config.yaml
num_hidden_layers: 12
hidden_size: 256
n_experts: 16
experts_per_token: 1
d_expert: 352
d_shared_expert: 0
hidden_act: "swiglu"
moe_layers: [1, 2, 3, 4, 5, 6, 7, 8, 9, 10, 11]
router_score: "softmax"
normalize_top_k: false
routed_scale: 1.0
balance_loss: 0.00253
balance_bias: false
router_z_loss: 0.001
init_std_router: 0.00979
lr_router: 0.00221
vocab_size: 4096
norm: "rmsnorm"
norm_eps: 1e-06
tie_word_embeddings: true
optimizer: "muon_variant"
learning_rate: 0.00727
beta1: 0.95
batch_tokens: 65536
max_seq_len: 512
train_tokens: 647300000
max_steps: 9878
dataset: "wikipedia_en"
Below are experts of layer 8 (counted from 0) of a mixture-of-experts language model. Rows are named router (the router's row for the expert), gate (a neuron's input weights, with its number), up (a neuron's input weights, with its number) and show model dimensions 0-127. Each number is 500 + 25 x the weight over its row's rms, rounded and kept within 0 to 999. Numbers have three digits each.
After each expert's rows: a language model's description of what the expert responds to. This comes from a sample of Wikipedia text that the model never trained on.

# expert 4
router:493468535544457477474491485522469489496514458461498484489504475494492508483510551501535560528492519473509491528494569517512483480547485529518529449515490450515522473501541503476463485515453496425558484497501526480467496503538523545508470476540482494470540481563524475527513492489472517504490490502463510537484512549480462497485476541515524458450486434517501497503489491499527515479542
gate2:494505539534532511479491484505489520439505518498536507480486481457528536484454516494482486483495526477501555481540469484508495498513507501498560527493536480513510490465469490446479520513487482519517507539482492466470495510503500536492505476532470524494520483550506475482472554493490535504513483526513522476467525528505523509511524493508533507483544507458528476529538477505509532543508
up2:511483481481524515530462509500471496443474483521537494494505536527454495491516493494486529539533514529490498522498469462534493529530532517495521522495498521487480508478474467479479574518481504505522548464500468460499504493485466493498461512481508468478518495538526515506475481513478542477531520506463500521490516499502507573470524466498534503491498489472489506505483480475529508534490
gate3:467489506515526488518503484477497425441541535493494485441496439514503515549508460500514508540472537480489534509486515510524520513495492513520516479498495479522506476499466502477491473530489525539523492503513489456489491489497513519515468524493483453482498484519483497539483491475493477496522508523487474525474508498530460541518469553529506502504525499506518500468469505488501529527475
up3:489490484479492461497513514500516471491482433530505523547486498436469531539456565512471485542455522493512500546510481467511502500514476536549526478479518484528540494511477476557508514476497507474488449492497495491523496475527504515491484508515511465549497507541485495476510543520491536534443499513497509502489551514520493513492487547523522495506530491460519507503525458498521478510496
It responds to: Subject pronouns he, she, they, who in biographical prose, plus stray name pieces like Fair-we-ather or Meisen-he-imer.

# expert 6
router:506416496529420479547448449540459485508500494488508476505519464516482531510500514517517507480509537469494512509497506507531514510504478493497485482496473462516496485487523503486510476456475491449518509477498490505472501487546504519511475490516512500517566457525517495508553488483475523509546543503501526494506513531475478518538505521515517481517482486522476473487487450499477486497515
gate2:500513481485491478502517498513488489479509490522544491488499547486498511542521551519478479526529472503476505553489512483456486487521525491500488513554539566486530515479559479507507528463484519540430496554512509491509471506472484489476479447493460508533505515516536490495514487471458519517504504457515463544460489490495504517502476469537466487524484522502507493531483485535453511490500
up2:506526482511478496506479511462492536461472513528515497538483486472472517511504483528472532473506500483485494518484523521452501506468494532508485479493513459473502499518504483471514553514494511519454493490509510499508510518477506492510486510503500548507527535515524465503544504468471516491521474463542483509460485500511481519506484539533500467498468503498474550507479480460449552464491
gate3:473485545499508510523511453506487464540479501510519497498473515480495523508498510502487506511499479498454526460551512513494522478555489484504467560456449516501493502496479500527504464525501522544550456517509493494498460465464517496471500516527533534542483499491490511523436497484506523487519540505493501500516519444520547484476523501456513481525485539505523485475472507484460500488480
up3:520535500459482519470440487476456525509524510524535485497507487463440493531532490511532476527513492525488518521504497523490489544485509510543544485513514538459503469482516535520525519493536516492530547453474482484527531487477532510491498510529469509539478485531483478505555500479476479517474525497534476497514485484470468469503465501528471540494523507487501497503474502503548542504528
It responds to: Word endings and nouns in biology, geology or anatomy text, such as -idae, species, beetle, sandstone, polyunsaturated.

# expert 10
router:480461535588438485501485480531459486525545487470486483504535478539501450501485534487494509459507529494498506485520539472540482520537529496504547485489465455563557483454490520510509491475445501484492498517485487499474495495483546500485493461519480498472523487523500460501545495518544530507500505459498491527495481515513500471519468507472506466511491479519504483506542501464521469487508
gate2:510500459486457479494497534498530484538523512517482505513476494516464468480482520515494493502511486533498511462519466518459445478476474526481516498477478447485479557546520540523500500512476517533487503521476481525498526517486493547498550477487495503505510515523501457517484501486445523540522491504483498509521534507475516439542538503503530503512487472527511478477526524489518511491523
up2:523499530519495548497487497495467527469464543475479499442535526491543519524510471503513493473486509508458519511496491459496491486548527498492461511485504558533527473497494499507523494523523485455518510510528493486467461521498484490467459509503497487512507478512480480505478489507519493520485502469497496490491526458455524498527481515514494535479498497482481510502461536501436475491524
gate3:503501515507472492471503515492522487500516484519469530489510474487520529483533456523492525478530518511513500532532478465438507478500523512564502501523505455507512486514516514541485552491460451483454473540503468495469478504518478459551541495493493485545485459494500537470500504463477501495489495483508523498481476545502553520546512494482524436473498535474498518528526502483466483532463
up3:504522472515499499498505500481501467481451470530563501476517514481523484540505505437510513498523545519520489468480511543498466488517480489459500514534490482472467491533489550553470467493536497474515502523493470472471519529471538495478507529473501503478484484519522493531472503500530465529510493508497476456511489502465500461489470508541491553527471551514503483470493511517492479470549
It responds to: Pieces of Slavic, Turkish or Balkan names and places in sports lists, such as -ić, -ov, Yağm-ur, Stavrop-ol, Mal-i.

# expert 8
router:524501572561443512505505474510505465523490517459520505508514503562483455498516514542563534461527530484496531502504541477515494504493503534481554458529546463442515506490531481481503478480509503457518467478512485516515529527518498513498511513515522509491525559541510484557508511473480495520508485494509519563521510507459479485510453504488537493509485478497499482508525511480494489495512
gate2:469516494530525461409484503491457539468546486473443461519516522486516551515488474507477507518517536489476496476523540414517505512510469529491506537493521466509516500452529492485499522493516484496502528495491472512515495519509490526515515479481532502512467533467496481533510463479498530501499481479533520502467522448499527502502467502514522524446515489482485448555516558512501493477458
up2:507496549515537450530476477478511525518519465487500496436527486513461525499525469545498514486493507497463487492512514493493477483454489518530489522518548463494487538496537515494509486477520480550513495439461534518550500503467509523471554529553487489492494520487503556483501481518539509523479538477532522480488556483487491489502511533491509498473476466514462526493505584509521483497508
gate3:495486509456476496485545462485518507484508475529490500549463486544478479489433549539510510540470536531503516534504444524466431510478515552542514514499512497488505522469541481503506517492481513484530516473488487511515494503511489485526513484471491530445512502567478487485496513521500502477543515451502484496482520490496486499470495511455498502508477505521489523456511490534502462521552
up3:456521433483489480525479500520498549507513487506499493470533514486479512520523471540514474542465510478509515482515519487480520492495512476538428473502506493487535512464529510452488515447514484506510505555489514516464497487457487499456437488494525472526499505475498530511500470510514472526517477490512533512469514532529501539511547530526519508502551518509478497476498478442489538490463
It responds to: Sentence-ending periods and the first capital letter of a proper name after a pipe, colon or dash, such as G-illingham, S-acks.

# expert 1
router:459429527495455467482459443542451461521540480491491480524499482540520503531483526515517537462484531519514519499507513515505483483530446496493504470499492451501520466485542533528487484510465492509538497500496495523474513495506501519477516459521466499513531485553560468491522460466477510493486477507463467488484467515469538470531510514522485464482490463494494497560477505502468506485504
gate2:476496483517542518514432516485466505510560495471489507456509480507521527537465490546512511502508510517481484556506555513513466503504506480486516465517537540511536507489486516489495526465494503515516493529527522480492505494486484508554507482503506476512540505493485504486535461488471546470488524478540528463526504526473508492548501487484510480512513453497534448483488511535468497520478
up2:489489511495445458476552499539522495522522497494486475519501516462471481500535479467495528494501476531536516466500457533477537497466481528541470532494465484494442463507522476497505483502519487460508503482510456557523484513460513486445525492518494477530510513501505499488488517504502464521525493544502480470491500520497488512498516519506486498525477540485473535510498480495526481466541
gate3:483514485498477502467497516533484482482502475480494487499508481484531471473466501515515513504428515474522485529507532529510501501506452464512494505518477503511496542490529508463528493515506514467477492514487478458533497504478521523489519523489466512527523457521505469490492497537475514508499487530514517480535496521445517455494505539483529492565464497532498489492501518537494428487511
up3:473489492487485492520550478517434487490514501475506479530552482508510473508458492512497465476495549482483502466555537515479505444481475495525532492502530495529476530486487488502469559501536496505499464511503505509515494499535503506474480464487528538482559466485498475495533432519481487504445534517501534529516466474494509484503510542474538521556482461489515494461450464485482500482524
It responds to: Word endings and plural or inflectional suffixes closing a word in narrative prose, like terms, interceptions, invention, published, plus common nouns like years, him, war.

# expert 3
router:480481546566398488521468491519487489494503464498502517523501485514545499514507500511531572493530527480488462509486520552528528532507496499529535493501486422507510506462509549464546500475491522483490532488497500475466506469501529480510492466533501489471526503489510509501495493460516492457543513485466504535505503524491528491475512501537505468489506467492501477555520531482482493483506
gate2:516492540508487542516528463524460481483480492474470468536485477503520483532510500495519498467543471511514510455509504500519488526496464504527499504513488484487516521500466508515500530472528476494521486487530525508490533445513429466477495487491530492477510558466463535534529467525488509462526546517459537511451512498464468465459520491506468493515487550483470507481500458536540522530520
up2:489496459530482484497502530497477438486540488510485502478500496492497525482481528530490495516462519512493507533494483521519486454494524494516528489485495542486497504510523487474560490511454478474478495528462509491476455491455561472500517520485473471528484480527499468463471530454505491486494478487535495463488455516517532548504513533512524509443522463494497457513481514495528521490512
gate3:461479555438539513482465465476462460511504484483484480532499497515464447503493458518460531526516571513526483487474523501510519532503522519517512474498491497488512499525486533484478546494485516481528458472474504541496451542496535478454387492488471514506490504513498537485515517524508487509496526484514467514498529560510474532486515505509485512500546507488470477486480514453510467483510
up3:483440521503520521459545531471532510483495488530520498479443471512529518449466508441491488487501547535477529508489511492485488479519530481514511518509511530537454459475541505570483520508491532524476523513533535471491517494514554447451495498493458521505492472513546502526520516527500488485512514479482482498532501544514503519522500511497466456510484475494473459463478495538522465530513
It responds to: Pipe characters, line breaks and dash bullets that separate cells, rows and list items in Wikipedia tables and infobox lists.

# expert 14
router:532452511559370476515450519524491484537481470481473487531504470531514493465486535491501570489484507511475477505514526505553522482513470513481529490494490428473537523484539494491537469500512513492503540505520495491517502502493511528485502449521488456443506480539521490525512501483484488474511493495524494487474495523489488468507517506503480509475504472483485522492538488493503451456498
gate2:494423496487498534512504504518464509509484521519494517528501503544476522464546470492482543497490450519455472490510513487456503525467486497540478477511468503500561536468563481455501447472540513524491479508506491502473551494435486541510515533490521468488532523491538487509475489516499495526491516490469493507528525467533536509440549509490469459518499463492512484499488487451495486490497
up2:500481491482495504462504543525491519527516507481497462545496484489509528503521477507467542482533434517469516501461491503459530516481467517503525507551494481489496552501510532495428523490515483537465479441504486542475487499507515512478529504486523501506495530509531504497458482526508441524482498477506495501490486515485535505461474500488481506497468533484553508562468477555528500480519
gate3:474461510476470516455489532527514478495510483498532553499465554517440533514514500466476500497512513484515489534478462477514527533498489513485518532483481493498542499482488507469492482505511497480497468521497504483541456485533526437523519541498537497520530462526506477491502524513468536496534491547486503525497504510498451503485548514510462480531485532487459530476522484499495466565528
up3:482498527505475503474565497529506566529489521494509448516506510498490544480498526494506442520509458546496538516484517528524441513538478499496463457517489493491521483517489490486498512513491465482495494549504491479464499494508517500481489534499481503530454485499459478501508519505500496494509513509472527496509516496512512509475481496454524436517506467501496498501540479484512507518504
It responds to: Syllable pieces of Chinese, Vietnamese or Japanese names such as Xu, Quyên, Kawamura, plus accented letters and numbers in coordinates or tables.

# expert 0
router:535447535537455459528466478537447500522509456471521490543487503571525516498537499477507556504476507498436512495482515524531499488507463534501552501512489447483515466474516509504490505480462479489475516548519460528490522512507508517512497518529496490482521467531506468511539499506479467473498509498509548507506490507487485465496468543479486462465464494451495461528520489505501482483488
gate2:508518479513489489481533465472471520501472516497476505503477530510502486472479513507521473466462504484520501540512571517506464503515483502527461529487512459499503520577505538483518469549476470487497519492511508485514503512502539456504469514499508506546482476520531508446508528453497496510488503539492530504470497513498490469511510510514461519485516502478482472466542518459470475446525
up2:515511532501461478502509486510472499485543495464512494542499509490469489485538495476496519467514439516461506523527448540500512452482501467507501459521520500504519508508483511509484460514488484532515528489506512487486510506478520509481537452490494527536481517510477520501536500489523489480486502494464494473582485500462530500490528490455497473483534462531456486509531481492534463486513
gate3:507440472491522497549523498481520514496514493470467530535465537531525484499492482498499493476528504456488523485460503482478505468531515476476511498555465519510514502495483485451526490523475455475489482506506543498524508486551489502467499475481495481473506523540500467501538481479528497527519488506529510545514525504525458508492496556497527476498527482500509516485489503512566472493506
up3:480503509542516480492503555509477479529495517474467526473517525517495496474497459426478493519495490522501457522520514512540501538480503535568488470499511459488535500533499503492488527516503481466507510508527529512537524494489513462461500526486509541521472532502473457504480492488488473482530505506495554505515506501519514481504478508516522561536492485527461509534502520461484505475512
It responds to: Commas, semicolons, table pipes, closing parentheses and quotes, plus word pieces after N or n, as in N-ico, N-ia, N-ation.

# expert 13
router:518410518502417489496509497570471465513498495476493507550522484496535462495528530560508550485508540501464492495442530496509511501509509499547539497492459465544519495508503496518531484492481498490537498531460463500534505483493572532485460506521478489442503470566500506525492509548508509490511528510508529483489485519499500500488499502537503530498482508506478490487515468480479473474513
gate2:511508497512476533489537508493500498577500472513468485532467503482584516474522470499500495521548462450493476501494491512471545463435463521513500505534567507502511495512458524519522497460480454494472474506490537511510509474490503531461488540489501530479528514485536514480500508458528495500476539512484508510514509525511518496479503542495536521511472480507497465481489499510501469510502
up2:488535498486519537530498516501477480485467536486505470483465502479536512474457518478503488555523486493478566482495531539468508451502486505550479481498501535506514500487511473506537500508505501491497514479524547531487547493509435506481515540553487521524496475526501546457516504480495530481500485480515517496503539500459526507533545527527538515476476487493500472502490488554510467496511
gate3:469497481489525479479518489524461463516508497436553478493496482486501496477537475499466540481494507493474509503500548475521437535512490438509483469532495523481516488527505481468476507541492474522532497532450497501510498495544488503453491462490504505494497484526470544510489517485527531505521521531511459502477527503528514522496536518484534495519488518535494518533519467509550509502511
up3:517554467492495514508531470455485489478524511528510505469487517520491480492472492477518492512472561502497487480526535515457538484485493493478553501471575531477478489518545525524513474476485495504475546534545482453488499494499505477478484529529563519524525489494483461481470544510530442471501503461508512482504501497509512489463491506503515507515472486533479474515489499452484484543488
It responds to: Determiners like the, a, its, his after prepositions, and nationality or field adjectives like British, French, military, television.